Weights of a small mixture-of-experts language model, trained from scratch on English Wikipedia.
Size: 12 layers, 47.9M parameters.
Experts: 160 Mish neurons an expert, 2 picks a token, a shared expert of 128 neurons.
Training: a variant of Adam for the experts, 861M tokens, 4488 steps.
Below are experts of layer 8 (counted from 0) of a mixture-of-experts language model. Rows are named router (the router's row for the expert), up (a neuron's input weights, with its number), down (a neuron's output weights, with its number) and show model dimensions 0-191. Each number is 128 + 24 x the weight over its row's rms, rounded and kept within 0 to 255. Numbers have three digits each.
After each expert's rows: a language model's description of what the expert responds to. This comes from a sample of Wikipedia text that the model never trained on.

# expert 48
router:174120096113133132152117122146129169160127124126165110144126156156131183102114154122092156158103110116108123103104151091127116121126159119168135159154162096161118115151131097109107134167138053105113130098087098188101156112106081109132107114121140106104132120131100145106089149113119108124155172114123163159116115150126125154120118123139172131144102140110136080080141117139128136101089170125157115154142123119150151162121154140132121102129102174102091109135160158146114149175086111144139116146122165136108128099115152115092128124121123151147151124128134105147137131149138069099
up2:098098090073109132131142112126136142140165149151130174131129122171178130086154103113111122144105141086107143080125160093101109126094153114137127146142164135152118101152166088109168107109137096121178109111083138091111134127154090105114126126125130135125123129126100144072109110140128130126147133127150174164099110156068123116114122133107116123152115167108127118063131129145111120124123143167134106162162127124115143201124112159152172121144129138142119108159094109149143156118142117128140129136148130162108173126118097128129148123129145132140140127133152166142134048129137108137
down2:104133124122088092159089126163113155150105121099143143127159139155076122139166128127116158103139103132157116136119115137110117110125138124116117133091149135146110118136147154153127122096118137096151115146090083108119120168086128135125118127119108111094132117174145112130096114112132147162128124116046127159127104114150117146119138104143106157115114111100134161149136131151145163111088147123133170117139149168129154141102201194151109150117159129123134182119140173078139102119117140163145129150114167145124057144132095116148118148134085132135162145091078138134109151109120127121
It responds to: Connectors and, or, commas and ampersands joining list items, plus mid-word fragments like (fru)it and (ob)t(ained).

# expert 61
router:163124135090126137171141096106160162140125134154183133139090128146114190122063115117124147140103131128092144122136097126145125132162141096148147134137132124177147138172132106133128125132144040102122104122086134147118144086096091116120141094175137140100150143122146142137097146117125084103153181107150191163127119142131108136140134154117152137109119113110133101097156096113110149129087150149126097142168110087153112160117133137119121109129082129072118120093155137113107168153125115136157130136144160156103114107094144121080141104132123111136123124137131141130096125134117126139
up2:094137114156114130120189149117103134142115102125154142124110143156166111127057138114098164117099102121128115114152135130135108143128143135123135169178149117156141130190132129116134092106126146143180085147127095180124123124109122141164170118147126119151185088099147071098154142111149109124126084100150117131096118147116119098124109113129114132098122133088096080076116146113149168117142144126123106108160103133139126156113109094104129119117144190135116089097126117132130134146127162087085157117140142125087143118165156169112149124140156129145131105091119151120148124131114121118
down2:147173089102128129092155134182133126129153115125141131146165161123131109096138092172124138106126178152111123130117160098133148119124118129179146144100108152119113100120108126146111130144112114136170128136121080137137166062125146121156090118121146141135116130104106148075116184123128165119130131126134104165143103120166132133152189145131145118133112152149149090088079103132160131091141119116173092083103105150124101115088140119106114122124189120141139147145119167140149094129081113144160121101109150155095113129118138097123122121128156156132096124106149176133128135088111122117
It responds to: Commas, dashes and pipes separating clauses, list items and thousands in numbers, such as Colby, then who, or 39,092.

# expert 8
router:135156086090098147159133165139128148120118098120183091141128127142134153110080161117116148099147166091112120107136108103074119146122156079147145126143134117155103141129143132121125165086115080096128103123081113128131147117109113145154136145160136147118118117120129115093101141119176094130157152136148158163121172123113126134156131140141152111126090174111147139130101120121125134096119169135122114151151091085151105177110125101150150079162125143118120078118129111168123140150125123119162116152089148153106111077135127107071145100122119166175143122132151138157111120139162140103
up0:158106166122149125157167164163127139132139113165132127131107113102113168086127119130087127095145130132120105094128128112110134122111124082152118124106163102154118145127137091100167152112136137081114101135087171123110130150117152172103121130082126094137115148113124095131140157152167124138120114119178121125094103156102112181130152124160127126175136120132085103124130103136137123085098141159136128156139082132184141146171104130088159085149138162148146134093132133154136128127133112142146117118171116146157108112072139079075131163115098119114122097102165135126157117158145124118
down0:130145119107103118106160136103128129144133094151163080171136111153118123115142139114151143157108145071151148101165089125098131138136159134161144094155119137103126143128128163134135145129177137123113159133127134098147134158137124098177160110155098123115158185116086150089098114147050162097120086119119155138113108133080122151110114112152140089093110175115125088133117137122098149116128126137185148158153130110118132104127123126122129107172134129150119126099095153178112099127122091090139139116129127113098115121149118137129139152113177191137151134158133161115110119133127154099
It responds to: Word pieces in infobox field names and stat labels before colons or table bars, such as Length, Turnout, elevation, Total.

# expert 25
router:120130132105082138156091107181141139113123090195146133137109146131100140135090124126112150129104101093098109116110123117126079105138169094152111091107149095197150161135136095146124121123130094131105104147102135152139154143117109128136127112151126134087126165112108141138108138151158097115144160138154165176096135151148102125127151093137137165095124118100136109067158124128127142106106166135146108131158094111170102141128097139129157118148094104128124149120121124144132132180150122146154097129097175186116126119146103159110110109117107150145163133108154130164105115152087104129
up2:147134123149186179141109120157139123120069115160151129127124183124100112141119122124104179117124102130162117114145141134119098149138118156181139133121113141157152102132101141146149127117145116157180119113118136135142137082176102127138130116073147102085131111145143148125110144140087100125145098114119130147059104177123154149117090097158094103110113082145116124149134151135121116119118138140104107113117108123119161164129125138108156124140135129142157118148115167083139150152123099143151131140119133145106089103101106146102117132078119123098179148127120112121123178107139047124
down2:137145141093175143126139081154141108111156127104087089102161162136131136123157106165099119116164162149138097146131095143139085096128090112170126113107184122111136126139111121102112145131111152159118107157076144140152151097157148099115124134119117119108112112142133186148146144119152083123151117080081135145131107161108127126126147147123088081105148113149100125115135123128090098145138118145098151122117132090148112132132140139161106158151154137158102133075137133112128187141137112141124103093118133068097099146165154154134155098126178139144152096139125132149093134153130102140
It responds to: Number tokens in dates, counts, scores and times, plus colons and words like since, until, late, Four.

# expert 41
router:123157122109080106169159117132110178097125096117176133150115144123115180132113153145127125115129156084105105112115103098101140142106140101148136135130156118125134122170147108106141120132136090122137116124068161128105122124093139114155128130150106168072116147097114096132125127105162071106153116113115183140092139164119144134131091160099169123151112163132111104099154105149125136123113205162174122150137081122162141126094118138134112095137077135090127125163128126131126149165135120153121127138111156148108102104132105160123132139118108109170162119142151125174111113141124105128
up0:135152112186146132135126124113092138098112099107158124116130138150155119110119093125143111139151098134158206135105140127117150107100141127156123137092131128109120149146124158161150124113177080158100124097121118121101111089108143123126139148100112144112095162129106129120153091150143111129129147126156131125175143128153163096168113125114156124149141112144154070127158153105134125133147110097136123150141122129148176110097152119060109079098122110118155117116099118124148148149110128086126126178094112144133128133141104145169137141153120108146116131035111117127162070118151153121
down0:153132160132138159120118112124164127143119128136191139148145154139116130137079084156139090145118132145141148134140108136094097137104145129082129118139116108123138090122134074180149144152138157161141107155109117092095137130129116088119132124153096132119124084131155097131095138149155119097113159104099155124092172124158108151146112162086079155134129155117122086138098135139127140149087157129117115124109143153144150165121183136155108116160091123145116148145157126141115152116133078156125158123150104121144072090092116138105116158167144106109113121120159131094150190101140101117
It responds to: Noun suffixes like -ation, -ions, -ity, -ography, and section-heading nouns such as History, Early life, See, List.

# expert 58
router:127167110125097140136135098143112168148103139183152129131121136154118191136075133118119137134096107127094145121166096115128118096142116080140128148120157132161153143152102125102128117122141080096145094140089140140143158136107120084117138122155141156100108125134145150115107138126135069089146161083119174161127104142122090168139142145122130133103104116109135107089163104122075125109102178161153107150153080127145116176115133119108135116143084117116101120117117149135109159155118112154173129150154166144118106113122119131088183127140120117169125109118117136162086103150105125134
up0:122150101127133116076127098161113156133112099135154084103151134135161140122112091109100121150129129108151107095098050147106107151126123136151138129121101119096169137101127109162127163195185119085155100171139095150135143140153113120121149120100137092126145118117089145129113123151141090127168159133163159120166088126145169126094132111114138109106138115161141162115143114155128139100117149116109148143163150158152125136150127081131125142110126117125123158098153139150107124114095123132095149113057148120123119062149114137127121134094117109112157159122121090163148119130142136161
down0:152124060164116124165121128132092159120118053171130189157132111132117139143149134113118138153114150164147125115128115101126140116109151137136135101085138126147179089131134125092151116135115121126137127088132140135141114159112093139116108139125124100091103109150115168123102139110113082122131151160144150093181128105112098129175104136130139137111100103134154118121148189155079121151104065125108143151148127121113126147088133091144120130112116153121122157106107135136138143128099143181109175162160152127070121138097148146118127099117179108111152138132165121110106128113109132124
It responds to: Pipes, colons, commas and small words (of, by, and, de) in tables and infobox credits, right before a name follows.

# expert 27
router:179174084131112159153112117139108178114121071190149141117140154177114160103135105105120129160105078111157167098129101085108111097125151103158144145123156130136149162157128103104147120121163105166140110111092129120127154118111109146110118099074157148112137136127109130111111150157141112138156150116140139142121113155117172153101147101101116135107099092110127117094133111132105136111100167148146121129137112119158136119104129147106137113138081112117116145107133143141145174155101129178112126141162168156102092085119127149122190124118134142150155126146117128143129093108106163166
up2:167133113141079134117128097146153153116183095164138083120128125187105101122111127111119150129115111107122146132130126131114150120173094154142119147102105104157119145151118126091172111116172114126129111139099129121132115112101111133143087138124123161087122151098147149140123105106155099112163162124163134148126133129114158108175143128099150085139075083125112119134103125132116165106100155115137132168136142121116158107102116153157157074167089116096161158141096163087147161145135143147120130116094147163139106092102154111108160147132104166140116114102174159133134111138083158131
down2:081120105132159108137133152141161112180109159152130075151137117118133119138113111153112171163114094106146097104123143147091076139116140098143112163114148146123127100148094119136125143139149136140097130089100150066148120146089141138124150123134135108084127129134126144099102100120109198137111118100139116171144108140136093185115128129151131090151131106126125150112168162058139122143114141168142115169136115143130116128120096130166126110128110140113131100124102158103114108123111149140162151117122134149101154139137110127138164117171127093112135118184147111142176120079160130173
It responds to: Capital first letters of place, team and brand names after the, of or a table bar, such as Br, St, Red, Green.

# expert 17
router:129143129137122151160125114143122158126102080163135143132134149151092133144114139118129136163104124148118099116117082099131140115134145118150168140107164150150156178137156110104157107105156101139141113126098134148119145126103115096113103128132184132100122114113136136136106157148124119097156168114139155124098089157128129151113146105100156155120127110099136103082146090132112159108086174208141093156202102097157088106113162107112108103133090095118118138126133144108115175149082103137139114108135116173103096104122106131124191116123108119135148119152140118161103127136105118124
up1:144118146136155134169114136127134103105120130147132137093122124160140127137084136135086178117121123133127088136122171178118139087101136113157128137078125129153097127170174132117139150130165083141136115166117087181105130145106124134114105140133102102114145144117110127110087171139129131131159103163108102177130154099184131075145127122098140122107120176089128101096144085081108151107120156119080102149140097132148100120141121156133097110087096131112132126134147155108133156143190131182126103143158101133138161128152110156148154145142127091147127129128150130123146103141114131147
down1:122144141089185126126138102156122087116116152155107113166146126106140096158135144155112177152141110107118127128100140152118116120125123154109139121082129126127135133103126141072102103111134142142139133111140114085088084161172139119115120130100133175101122138156111165130144124112161176103104098106125110144098125088146142155105155118169150102122112146101146134183082128111124124115126108148157145146123101093130135163113153120154165171199165182122110094147104151127137086141138118151137137091136156131124139123144111129166079124107142115128141125127148084107115110138159125073
It responds to: First word of a sentence or paragraph after a period or line break, mostly The, On, After, Al-, In.

# expert 2
router:119142122120132138165145111112133141130146092200161119131089151108113132092090146105123143148060141122129124109148074117091126139120117101119151158098158142121163128156127135080123127083143130116096097131099119119131124129114122116131148131097124146099107139137162131124145174124148080122139138106151172153112111143094108138138144102122136142122124130095154111106126100115105125125076168162140129143177086135157102130156158104134112094145122127106109121120124173111114171184086105120178128155139137159132119113145146109089170155100119113161126167152163139177103110162125110114
up0:152153149187122139117089162136089099163140170148164100146092135142133124101112083146117144145121146151097130074091166116109093120154103073126122147137135134110151136156147148157142128073173100140102122156129159141118154093119113157138112146112122136138103102126143148140125133142167111126154148060115112148126116167144107171125133138123101135102103118093166138098139144130083090144101147135145087105165093135154142165116139161079112168128148114145113125132145120123139135139101122106135087154113144164070092141108126130099165111089123125126134122150125122123129113142109124101
down0:129102136095108130123154113091115118094157138130148120150104124146133116159144128188165164148131139153125113122174105105113108108116187159122136100159166145142113163126105134158117108155138086157073081119127160137141131158105134164131106100107167128117164114195122147157139123112121144156133116146129118153073098126111136148125137145118115144139111164152145122128118098106144111127137129088158106146103106125134094102144095091162128132126109115101068115078158149146133116106132111165167098113134166089132095132151109156163153095098111116121176110145106130126125160116139091113
It responds to: Verbs of achieving or doing in biographies (took, won, received, wrote) and the word right after them, such as the, his, under.

# expert 62
router:126118111074134154149117156147131171120121118166132149107130162158133128111097128123131146161129128120087152103128105112141108125135126100179126124135142133162169140139125136111122129109140106107131102139126138157119145125078119090150106137133184152108149150118141143108104143107129100115120163133139188149081109144150113159113129139133138148091105125121146100096150105099115128122080168140138123156195095096127146163108111125114123110129088111100111101103135133096084165190069086127173120116132154169113107080122122122085161121115139116176130138138147131147125110152099084138
up1:109118143077104211100173125099130151111118130136137128132137164149137128110077092116143127168137110113137133109130114164131134147140121130153124129132159112151171127157087089102167094130131130099144157122115141096144144113120139109139130121165146133148157125163132123069122140097122129114142110114149135172133109131158121128128121131132124128094077155093160064112120144090108141132109148132121121167139129079128142167104111149148124138138108094098124117073143124121087134123116110162166125152129149129123084129091130097106122062124142148149144128134103125122144120171055102155
down1:124115133104163110154163145168072111116134110075112148169134172158147107120159115119082131066108134121124087128124138120136126120146126155126076128097148127119112125142124124064108129102131147138128137094104170141140134141113184129133137167135098091074133154168147127135161107088125182118095144131106125125116092149099165129104130142106127117137141120150170148154117146164129095129112109157113155128184106134121135111126087096103123147128123157097144094155140151130115120136163158115132123121103118116140138159102147128098146128114145183095170111142115101145159145129139103173
It responds to: Connectors linking clauses or list items after commas, such as as, with, by, among, including, while, where.

# expert 50
router:128166088145121133166133113148120145122105093173143117129114152149125142132077137112123173135118137084150110070138114112112128138139128112137145120106167126147148107142136131098149149105132086157153112092088109128078141160109108091115134143112139200084139138112117147094127150119135091117149152113136172129110109162095118109134110106097160104119127155098136109075121110138109132086105191139153091145157128140158136155144142147138183089140091141109125109146134125133130149159107131116139106121093159191142112106128133142104139134131128130183151110115141133180104115128123098157
up1:098156098119136159157119086161122123122141117127118120096148128135140118092127162112105105132126137090127095090136123115134113144137096154131167122099138133126114150126115111122112143149147100065149101092114137140155096131135091139127141123168119146118135095107152070143134132199108121108138177129148133160104144094120139148124095134125150107148140153118163094061132132071118157112102185137161101174151121129132089126125105174133135108128100115096125094143116113092138176139130141141138131179122108094136135144104125160155118143130099135160152110118160156188094136129106094133
down1:150119135088119109124122169108108121129130130154087140101165138118162123094146127135087139146115115135115139107112161124127070135096132114148114138095150142133110148115126142071114125126134112128131124133177133101143102123136158113114141161153123143117122143156139159154146171155122238125113122130143113101119083122144136124141142109125130172122145170113162113117159107137143130086143112168068133118087170163081171148150134157146115112122117101125095117140127080096160159112139095110120143183137138116095144118128110125127140090151167134098133092142126124111127159095129088125
It responds to: Size, color and direction words and plain nouns in physical descriptions of buildings and land, such as small, north, red, front.